Experts of a small language model: 10 layers, 73.5M parameters.
Below are experts of layer 5 (counted from 0) of a mixture-of-experts language model. Rows are named router (the router's row for the expert) and show model dimensions 0-191. Each number is 500 + 50 x the weight over its row's rms, rounded and kept within 0 to 999. Numbers have three digits each.
After each expert's rows: a language model's description of what the expert responds to; "comes after" lists some tokens at least twice as common just before its tokens as in all text. This comes from a sample of Wikipedia text that the model never trained on. Tokens count by the router's weight.

# expert 61
router:610444491371464406477491509467483521454520532460597404468535511473533545461508523445599507466529512485595442482351498494398501508523545534445545504536482550509593540580534382499477536542584459420529500515529440468485482483537579510545465510502469570497501444519491566564486415491474552477466455521540636469584489421498563512512474511496508456486517589399598540525503473439495489552501437535407577479463480502577435603509540530524516518427481535505513481493484520438595460617538495419433482469510418452496458513464587573488495497475459465462519447504527484446548529460430565478
Description: Mixed name pieces, connectors
comes after: "\n", " Ro", "ed", " follow", " Ca", " include"

# expert 14
router:533568473483464449530598452516463457446575460546433373456502498541546505394529503452500510482461519537531539611516542409539568490581524541491418511429442583535462617402600486485459480606492527464419563515551374454615534490476468468475547526556441439461454494503582487431467505412438474521534564551461486504457501548541425489481495420469487513464382508462591573536457434487541547510556567476566461488501515586528524435554521506512498426476533486505527426502484503460469513488528501442471462530494519438572487479529521549562513431571493551547562476451474483397511523584497484578
Description: Initial W and P
comes after: "-", " |", " the", " (", " \"", "."

# expert 1
router:526540600571434455497478487441468448412518412525499501459457453554522520511504598411469498558556432542517435536467562474460488487527569452497481491621525541474474486465447625476614391502571533396437493489465548481431501416472536514441521517504585476527480509495556369543446449512559496518484566558457519488499515532515537559502528556550516572492472510489494482537506484584545507463548516476535510545570493503511446414539500429514536507536475507528509582575440403503545549476470480592446448463396533406428486563439517510501575446413425457454435559524466441504568441498570609455
Description: Word-initial prefixes and spaces
comes after: " the", " a", " and", " his", " was", " ch"

# expert 27
router:406530534407538591527484491522359446553516490574567447532502462535449469557495527468500503544525480554484549513503529493537543487423528439444560549447478462611476572408442505493510547516422532553494530411493577459537568499502592468528375498466494421559447476500541555496371515450511507540539491515588454563550507425459521443557520461553501520554464445434506520540541456565455537425478542399405482502635547489598501488520520517498526466431510436485519562524541439618435588478554455420553530482433398491464504449487533514541489468434481456524546520503498501570504482503416519478
Description: Mid-word stems
comes after: " ", " g", " a", " la", "fe", " bo"

# expert 32
router:562462445509466502571571528435515517389461468547592538499559466506412529528496553566622510472544543567550492459457545468542491571454454416419559492508496463553471453448507480456485456469461523510513463520539422515509431558535441436525458483440436478477516445472550435460469552427578502516490443381420443501463463607461534485466535539560528525465581565564611540546401536506505441451492483405493515442536599463460516574587390461526475445533543498626558586614558457472503531526511449531529490435549563495439553469525379513501475525521463555509515480477449508484478489545508490479
Description: Mid-word um/tor pieces
comes after: "b", " Col", "r", "l", " N", "vol"

# expert 55
router:530505493428517583515528466450582549528457549520453529499500519503540391602430549509470448501530460448476494500508436547486392505492444471583494456371509504450553481579548482581450484546504443494460615468574469442543550564504501456639465534415479568498559462514493530594498563457506458541528521545430516535429575475517422539572458567449504457530476518491519450495537498465482548523507593587568432424527508519499480552534590536460438487567539536587458477500485589477433456473425502408484464448581455507524438556487431461517460552468603421573489514456512514568436508478409469452
Description: Function words and possessives
comes after: "'", " of", "ing", " in", "ed", " that"

# expert 53
router:481497530448494450478485494428494564581449542468542506492513456562479467533525484534509509512510460518514478428477479617422488498456541530553483478456521462391483569539493530504524478511525382577494475453456491558405509623479507505578509550460518548409611485451503486454480497435475470459504446545632442538489548516448365537507448457455474450558549489471539452434500510503490549541482474537519501452414501420593476468584485537500569492564486544507538413447477585462526524492495580501567390554451514419568593466482441510384605513458564420550531481474597488477583505441487423562
Description: Sentence-final periods
comes after: "s", "%", " population", "\"", "}", "ia"

# expert 2
router:466453484536440477469504578555508468481535561484480589465571448359540536489504520553461502481481505461567439517625521522459455529483450494430452452587459540436520417570460430467544472464559472520472556435545490598541500472437465488429506513530471473472428450440370513457521446481406526533429517492604581581489516493580521481560422493484494554485480544464520507460502511569523507438456565444472566504517534449464611545568604592466509370508502522518389491544488535539516549539535508508596494457569508468390516503497541438560544469456544439501437535479511542492536512459623520462
Description: Mid-word vowel pieces
comes after: " E", " d", "le", "o", " Do", " Le"

# expert 35
router:468505521546338461507474520564525488468438477549499509491532468481562467503506501473469510497582522496527514530555565550394503508494547484565571441475517453381528445541440594551532471589513485636447492527472485553373418505498523469517437498469543486493521482466535441593458455413489582420556441616455460521539490423402435560475506529471490546498478527484488589465594526434589524464450468516516526564522513485602489407511505462497580489466545503472539494553461418425534537496433532555544424460489532526454545456490488530476568514379444447505513497451420535488507411455504569414
Description: Air and place prepositions
comes after: " ", "lo", "bor", " f", " F", " located"

# expert 48
router:521531507546362503477476513536478467560439426420436499395448471549454435541526482514589510608485467390513473514463518556472526552538521437496481606520529534526453432516483440451504519490507569400527504569525501478493421426617547606523475397476606537439530472530449571517466492461454547426533474637576444424502454439550538560549563506494579518536454596559553482484514524422537475500529536507480505531483553443482505552456503528463483387373493553476552476553531517454454478468520469522454448453542398493500509434574584464584536466499535471461498492456464511535529538476489500468
Description: Word-ending pieces -ed, -y
comes after: " S", " R", " F", "w", "re", " L"

# expert 43
router:420555453552478459389509530474508588515469455473571490502451527520489464426502435462541502528476446539603450452567521531504494536493491481499434545566520498517595359351530574582474473545484566499527489473541499482470434533585493500485468511522465548559426552480528421533445472560500547436469442525469474494476451466493524461419516434490498511447448546579531518514584520536512525472387487413475531468558576514496414480551506520539551425520547570409480362464488577508421611504532565473473558525520532529501416514472580593494427517476404570556446487480491466518519499475622484493
Description: Plural s and table values
comes after: "s", ":", "b", "es", "les", "ft"

# expert 30
router:520554459508414465547504520528562427485498492472553494560495561575544497475448391389504524581485487499537481402555493501442520471610489503524445486534403490521439498464581540509545545516470478480379504455545465453458526486541550548416543503515515471351488429565485392520498464508496472492542481492521508516496539531554446528547513638529461551566531491483529526484545498444540515510571495477551530460554501497450494396531589550543521581549456488519446496456468448472560457469539544529364428629470596385501518524452495446531600546497367473461419505457474431535501488531533465492
Description: Re- and con- prefixes
comes after: " the", " a", " and", "==", " was", " National"

# expert 56
router:471532487489503493375510549555439522602507524514451501490542469573490440444470628446523508491508496368400537507498499498579527463604568488477493572562575535568564513549492516625458514429481477542497503485545496552450470482525487512513519496506497522419448476423416492516469485621536450505487494421566487385438550492565508532472552456436561426495576443536575471560538523503530534344393488480479479456435473440490499525511458516496504512494508616442544421523518582526417448547508523495490523587524546499555482436526436497466470492449478516534421496401539551413562454510557474485
Description: Infobox line breaks
comes after: ")", ";", " |", "ia", ");", "a"

# expert 57
router:463536508443509492519447528462447462480585502528514477473514438515541529537491544452424510395551499445525490573364508456515584507489586471473484515508538480582479512549544573478498549468450513534534529517431437481542473429528593467421636560497540533415563603529536467486519483464519507472452395422584431540429522457497499509444504451502492544452420474554476427547461471547439522519509585534541454547456515469484486503536572419392540634453464556539452537484479505438651398447561516505542496549429540496539439473506490516579495485499525488429497513489547583414443521538556411462
Description: Inner word pieces
comes after: " an", " An", "-", "en", " ", "ic"

# expert 12
router:455454397587469546441510445440503515486532501515513495537493516517531509427535519450562513504467577501475545519420540550515548579469558495584550483549490508548462458403579560513519443482437509572429578407511541545509498444514476446455570561482458533584522441484585490478493503499484504479480559534436552508462593542567351542570419401487588547511466504480592509487530558540414443549511530453460458437441525518569455471400582415532519451577525501535415463462444532501530475470467510400487583471405556536511432490443522541444469548413426536485429543524500411543471551534532449477
Description: Inner s, word prefixes
comes after: " po", " was", " is", "s", " as", "ly"

# expert 9
router:493581476370541514613544486524425455509507449559508511591520523541594467520470452459484510494520532494509522471489560578483572454420458514656574533441470470582518489412503516549454453432518439524364541358599540481581520530468535519490452425464566493525495503561462365516403499459519460570542497488520542523499450479449415474574522525465511535545477520460506556460569538513430509515531501405474487493492510521631499471494535470511532498519503568546508442440472463470466494545544567419539475534550455440467483596486537480457534612457431444528475476460527456528540553530452520426
Description: Common word starts
comes after: " and", "ed", " the", " a", "al", "bo"

# expert 37
router:497518545616411528577457459449585601570488558464481511437472546486518468503435442415489497472522426528522447519527436435425466465550470492537522495552420564527581535424556494502508454583448498471490475440507454510475541423466572460486453521577512606507463631505503457465453574588420465426488489572567452460545481585535523417513554456522478538470462397528444505580461468490486494525526494450575521521470563525514515441525512448537535531427525557478514453504585526374478483461545558515491499441549539512562347418490577562499499454569430577505513464542511511466478538491583519452
Description: Capitals in sports names
comes after: " N", " the", " |", "A", " (", "-"

# expert 20
router:544525473387484484502463478461512605478569467437578515489511499470546438427457461561473547479527482473529377454466487469441492523446545463465490538517511539419541488512454499533532411522505503447628519424540481526444491400473474529562422591490513499424454560435441503551491485606505444545510548425509496525494561535543480512599472494525533463580514458504470509560561501416498604567482435574533616417513458451589424488408442475448480478485538449461505536528542470442493541448500489456506541593613507492453533537516471597537482460559480413483401456435428519471437598557524530532
Description: List and table separators
comes after: "\n", "%", ")", ");", "5", "son"

# expert 10
router:532451524460458476501502475536534486485550479485431467542511520494501553439508436431491507489518456537513524537563447365441470431528445468553526481438436594555514599411540437529482482603472539559427494506542411482470584410488516459513475545568419486488445488564474539408513491540470534522443544520481431509459482549590450368438520421583429443493445475491562551513466422513489526516531566446530505561515504540518644482488489456554475441531529544529526455527477556365460506514540434501500529441483488479610454477541587610590508424570537592535526511548506534485487601453467478469
Description: Capital initial letters
comes after: " \"", ",", " the", " of", "-", ":"

# expert 60
router:455488488487472463492454554514465517600548452514434440498570483567539443495484546414511523483481506396496477444502469481453482584533547527512449495551565521571538564525494473612376504443490447678492549449474506567421481445519508472533510533496505465465525482451451442476486511561529362561554420350488439453435448524501503500479522553511530494561508483464461492498539530443417467444491526427506525520445531465504480542498504458529522529434565575468545488543555546456385515565508602503528493609592545564506469507508404550533468497432505475554433522367543477540530463524529427585
Description: Line breaks in lists
comes after: "\n", ")", " information", "ia", "ification", ";"

# expert 25
router:483544479453616575475429535513553504512503487535449423491531493551462458412498502615518495531507522576481486581477579486555532474449507428495549570462530492558503535527547416489547554537564526658520461512438546475488507483511494491473405464455593397600462423521589573466540516518480509487562510483479399542469469462498446479457575416495519490527570508465564547465451523501478484574449535579480436554478524440513466579590440449522488526439460396422449527429516502477474546450598469455581466471498433482584492512471478485502508511416443453585549511476409500558447469558389459546
Description: Mid-word syllable pieces
comes after: " co", "f", " ex", "st", " tr", "cc"

# expert 34
router:526420462430484483461520519507500532540414454522404515555602534443430517555481352535457498502505407511510500438513472594499422516447597458558483444435440453634589462459496464463525514484509482455557548466488599543520510566556475483390431428549505473594499520507599489494445491566486515413542556575433550535548567497482522518525538585358455546510593569558496502462532553489481484427510492497432460511468452517560464476496531510590497497501469553533599524476481456410476473527530549430510502456469402491521516567515582466431515540492473534534557477476501413469535531501531416512
Description: Word endings and copulas
comes after: "s", "b", "right", " change", "ction", "ment"

# expert 16
router:475462533568459511609511387494472515523548513429536616495519575574501526433493480503428507562552457420555473483476495495480419499472438481537465474426444545543505462461558442540495510515527458504473501516533356419484545535489490503505422457512609509434479577380484392516499534562487464399523545568545469513490520444521582524605532479521466444497464458471530540428515483405461592503501500528543589428481540465522514537518471467401539421466518508488499455459581534488459552535461594641448526518633464498475564432527515531478464513481590530486497481508450413449413515548446491502
Description: Codes in results tables
comes after: "T", "S", "R", "C", "A", "O"

# expert 39
router:484546580516514502477457350502501441482484447493480572414547488547516528503577481506508510438525408518515474417463541540518459478577393465528427510517428473486531541483563462481519439596453436489421506442556495490489423505541493476459475479471550491457608518513425582487513450524416518492572616439600425467513492528438616513540449486508521415486496523505491600469496423441500481578474574464614520483588469510444477572535466587408485441516511373473454484465522536505533557593528459535524558542492487529594440416503549473556505494512521527483456540567482513545535562529422511418
Description: Surname first pieces
comes after: ".", "an", " John", " C", "il", "el"

# expert 59
router:496470462494553504518502521522475503591461517525498505561470590511501532489472509546493504540404495502457394478416425493477504509460475578488580406564574509422514451425457446525430563514448450589417476528483491543489613533471429445485474570436472501555574516445535580450536406627538509542566472534425460535498416493484543398478529569558480523551475512427566475478455484477575473513563597561524476460393426504589450572565591527525522476485528411461571379478419524509450484537504514507443504521469425420504532498532427484522532552515538416510497500539502508566565541527573554478
Description: Auxiliary verbs
comes after: ",", " he", " has", " who", " that", " it"

# expert 24
router:427595542472576572564528447591475455453520537553476449554521519499484534481482434595509495543425453546549484457521468533406464418508444493487489479507538556530396494490558505519510496503486471491511531541558500521553527405472572566446531404495547489530479524478610561496418528505491444547595591407527440501565513491514538540555447390529556430521558568528547520588540435493486509535446532429559543464576410442480611501474529529537500496517517528409353513470438419476499537460534477485437535479499459501489407512441486482541443468553463544521521529594497546537561426473366531449
Description: Lowercase d word starts
comes after: ",", " and", "ri", " a", "-", " –"

# expert 7
router:604563489462566536537506446512453467413522485581526528477585543487444461481469421480548501497457432577514481446517559530534452498506473604476470459506470527500495575446503549561510483522424574418534507458494559545451519530441383565493689475507542477536552463587474476541523464468433471436497515484498503466569486391520452506509513553470479479475515475475463506513548453536515519524498582467590539494603517582506511468498535550569480431564566363419486429501512445425480440545433463525482534575505538568480434380432518486505551393565439505468511407504523412523530530555444463531
Description: "do" word starts
comes after: " p", " a", " c", "c", " the", "D"

# expert 28
router:510566573540405493510537525468393474414538488555503566518390572543570542437511579415557576515569534543469500591463488480531472497465543487597516470538596541530475526534503595473530455391521547423395484523538543453519521487444515500463472446481534468516465498440521397456490482585485396553503554540431529513421536522487475563512599442529551591433440514438474423491540534554541462521503498537504514530439450558556529463504484455517493437610546573496475521560393444579419534501454549510379476480443510503475488561484509520494469478507462502493409540610453459562556534451499538506
Description: Space before split word
comes after: " the", " a", " and", "ing", " his", " of"

# expert 58
router:522519535452462520525557530497520469420532541442372468493442537487495440523460603462520475533504488319565582396538424464470522500568461442512464493505433483502436564500549514593436542451587494570542583390567513442449554419449504495511433554510486509507378399472456478578556567581582521538576497541456452423393510540561491644500544478466543453535561550460449416564515516509495488458487529531565497415550428523499471489462534469531515489512532442521482511505435522489534450429509478456423442553542556519516516506469523561575551493468502544505450485487522546503557513446506476492
Description: Listing structure tokens
comes after: "\n", "|", "\"", ")", " Award", "ctor"

# expert 15
router:456507488510426486482495463522433492482497557546411531512488494561586524529533543387629498563522486478530485511543472529509443425400477479566543514485508483423530536437536518554492524424555520537416454505569598456571571483466471503520502462448542526475527448519517386451416449469478473534466567486444527467452485443446481484505610413607597543426531491542552392485567519534494531467447499429526543513466470507598479504537537454547516407582585619461371473449466590445380510503507552520530476559497533567542532529417475481540497491504477530506484519555434506510576590550504522534
Description: Space before numbers
comes after: " |", ":", "age", "N", " is", ","

# expert 29
router:513482394431520485487476501528550541460581509471547533604454573491532489520440393550461494479466533420561473576454584561505503481532497495479503484577494571545526421493530520545495472534477483550413549374515506594503475409489440443457577489525460564344570500508524589542489485468494493439511577465569516552543537593538500563573440509464588508535543574515562535452519531463470456487542438509561530421538390494444391522502487494467439505459454376502499493578483454446588412587521484428539519532508536450420511496514531478540497521455477457452426533437507504521520510584423532463
Description: Prefix pieces, suc- verbs
comes after: " Su", " to", "\n", " su", " de", " De"

# expert 31
router:427502466525511553406430423495478488418525476439509522567455581558530516434536467519398503475522505511500598522495498527481541560538441460454540558586489471604519450386565492494630452602389459543545448583444529517490373511590563426462494445440490580600479564557594573549478472497485484450572500486483491451450568519448513531576540478425502478466558492433474584503513475511464471548536526468467494512497592531525446467420510381574518491519494419478522567481444491471513499502505498439538576458518510500503522524503528442464407509416532583471443527514444477565463517470451437495
Description: S and st inside words
comes after: " con", " Con", "ve", "vi", "on", "con"

# expert 5
router:540569544489477501467549442528518520469617493554479424461379499547523551421515473439496472422479458557555523527481572439531503432546392487467435528482404543592467573431535473477487525573419484563422549438509350473585448480463484462515529573500477454481484578531551544466478442502452464538478530528563407532516460572606488473543545418474473518465491492424478546558498455512530571515541562492600483576577500553486512490568474475451509518465486445494530421449543508514515568531569544385552456520429511452594441415491535507544476438513443547447571489496529561500539582475469434547
Description: Name-initial capitals
comes after: " the", ",", " of", " ex", " John", ":"

# expert 18
router:542485518471426483486532558529440456403528476591547500526450639592588610496544474454512510531560525515501435551466503540481515490509545465586501483542527550542424527502495572509538467437506527538375524443522513498517532427482513511475538485487476465488494481390534410486529426535490387548521536469474548533459554563475417613571606533539447549562521475454541472468557588483531491484563547461460484621496435537568521407514468494554513479564556534554435499570402372536490478469435540517419448507417491516498483559501564560455452515480429489459440574519450435532528536449471556526
Description: Space before next word
comes after: " the", " of", " and", " a", " to", "al"

# expert 13
router:482495486530448538569539432487538552461575490532412484521438501473489538496454505460516500507478515452504591602473469416514444552553482474509450483484412557556458538457596464556445516608518422549442530458498456486462545489438458494527466565549521466514491503548612574428397498545453486585525587586545422553548425522555492425566414339581555523520481483452515517510529458508477508530558499495626515504548438578506574539483530432488511475440508491500445484539508510390510480544536508436479496472494554452520362427512562546583467415489514575539545481526484439523547519542512395512
Description: Capital initial letters
comes after: " |", ";", " \"", " (", "|", ":"

# expert 46
router:471580499477514440465413460532524509473453571480489499498480512577543418488503500509591501506406497406595462415516489515485422433528523472480554482500475481468570537520582508607494610504570500596555429467518459544544520495452465524439503488395482577437510469468417347461485436444439534466511499460468511566468484484533456529489596473569520547450466448579434414471588417480529497492484467500519547524558464421580516421478478473531557451446490585475471446454567521500451492523521591500564546539549555554589581465554439559523534480517587469416501524531521507475540522571421405467
Description: Coordinate and number digits
comes after: "′", ".", "°", " /", "N", " "

# expert 62
router:513527553481483531545478457470541487432436532525458542538451532569438508470529525526446506512519507422449487430573460518450520491497437472561496463480398418416519551537455477641453471517518585453477546461506468541455527495452472443559561555483527551524451455456596573587500558591584544585615513494412438499409543471467526509464500624410526504509530546510545333480364500472467450478475547505542392459518487562570579539455537533531521444519553524487532532495429542527491480457488465490528425473510471548448481452448563486483498529434518499478454430416620484462515477465450515546
Description: Commas
comes after: "s", " However", "es", "ies", "y", "ation"

# expert 3
router:413475477562433545536502488510481546467461620419449530470545477420518574491496489454436503600408511460519551588463496527475403480510442484528433508487396544501488447412508540527535412639516548429465580446608449569536529445493400471462451503514573514495499513553532480506503501559486466456431482549559430488510477448496596498559508477537506448471502602428588552474486501509426559412510533523561525537534515437386443493515470475485492511516466510566505506461558588510411581519517446489530596478544534605528413445515517522401443516557591577448478503452517487482463507486516480467
Description: Capital letter codes
comes after: "S", " S", "s", "I", "U", "E"

# expert 47
router:539495493571434453458542487463409482429551519579515572573392610627533585453571590474564506480518548584483428563452498527506429501478559474594531502492512522472476534496547533469538452389560467542386517520572553509556549496443469509506482553436472517515542493470650460459485475521476413507522592542508527578443499536508427503545446422541512544463516443458523454476489540468505495540462475534500500570415426546536483497460571478486435431578555519498418548511447421543450447474411559540411504397413526495464499469523519533525467504500463447481424512584470457466573539511518519538
Description: Space before clause continuation
comes after: " to", ",", " and", " was", "ly", " that"

# expert 26
router:548477427551452451520535515516477443495467435445526378470469558537557555385475457507514505456505513463466481499572471527417627440478452457470559501461469569555540472508494581531438412473452536534432484521571466561414517495481570467508517507453528537489529523508690512610577600430490565495482510613448521491523462561507509503505551594550464529559510582456558427399496470556531479396484474423479552482476499409487408485461561447500471481446544450482436465560509499530485494480477494518591495510587579456480602525440454485495584447505550507431479528493456497490466451496523462545
Description: Prefix ex
comes after: " an", " the", " and", "ne", "E", " to"

# expert 51
router:508500596455485507557475454473590517452553516511494504518458450332482524502456423522566510466510448494445431588447570451482492477596522509457553452540480531497537609574504560407515586468382498526491436529479574514532474455466435505502555487458527544405527558526523606445503510328506538361459498440600510545540517424457475567497501556472549433504488451544503526436514505575484490469539535489454527467543517480502495580443537541455498551487552555557478441515573520439486505518453512557458416511517514431546439445506540509516398419458480539535613535459452554517483555488494487552
Description: Mid-name consonants
comes after: " in", " La", " U", " of", " ", "-"

# expert 36
router:436545589494498550570534438574523491451536475572486418564524514435452523465447507569586522524499515458546431466508516511406482485573462501495490479469470545602362521487553483536525539470400540476487478430565407524483478413535564535473513470474533524536578561471539586533499458520451445550608539429490469453587489562517484481556467467539494420533514509557553475609509426490454564502457551443539558434540560466481541443423472522442488524496510540393383401517487548418460533474530509522449499605528496447500401411463487469497485454537481492530507550587559535483522529434374448508
Description: Capital D word starts
comes after: " |", "-", ";", "|", " the", ","

# expert 8
router:533550523578480498425417445516533519462475508496480421525574445464475548518562547482489494522401448625511505535556505459512502501460486556510548468540552491507564658497480491500476478493481485501448545364534576510381515522550468501460529537464487522449499492562446541404585538478498523505538538472446493522483550450473513480453491574493511466510529439492528592448485466522468455510449465460516536514492556499627576597574499483579498389556523407465379507457508470467520515554559395455375531444522583518517589399499464514450494415508508577455481520572436519507433466567472605489
Description: Syllables ra/va/la
comes after: " ", " p", " c", " a", "c", " d"

# expert 6
router:562487453491567555470420468472403419474509439514490532528495542525506426528441452523419485507400535480518535506485554588542508565498541511577553538395484480553453509498512454520505505493540367558466552547513565537548511485527532458584551521526570508554531475556575500527427486515545429434583496533606530536527558435495418493523458546466579558579578432520511457386563545495523484465497574468494470458483427584516508522494498561561494418470496380515500510470495352495491484504510596462456472387434421509458568519539537471532487463406453526464487403487559484475516557589439515447
Description: Verb stems after to
comes after: " to", " g", " re", "fin", " not", "duc"

# expert 41
router:462496441582573523395548465506482531442485470442547603631514614477560468481510439480434496480440530516512548487488503586521444588471526463500445513561465455584493338389530460526533395536508624552516509459526491561479435527560493415525496528512480560564454425531500522569550452653476502468502445478410446467442516487517412510514476504456498493481517582527529553446492586513436517451453521463468548513520569544491423490421540514534501461595489476556479494488528513544475509550562487417539541480456511491507453576477568525436468543498406501513411534434465492492530548451508451423
Description: Plural -s endings
comes after: "as", "s", "ce", "pi", "ate", "the"

# expert 23
router:521543556478423463525515519522465462392580536583506521519406573512492560467516553461523520502600489440577536515534467519568431441498487432588504447546515521496355543530441545489466466397533504466430557476496462436484510473467459465458431452510533518482433483523524388546525526596477464562555522544431545510424569533586459629509531443519568545499471504418499452555574505537551487506511478562510519528397459539516497485445509456568497392588554557539446535565383393491473412428471516504484488517444528461515496544539534496511525399512560499462446498545407463555602481493497522488
Description: Split-off space before noun
comes after: " the", " a", " The", "ing", "The", " this"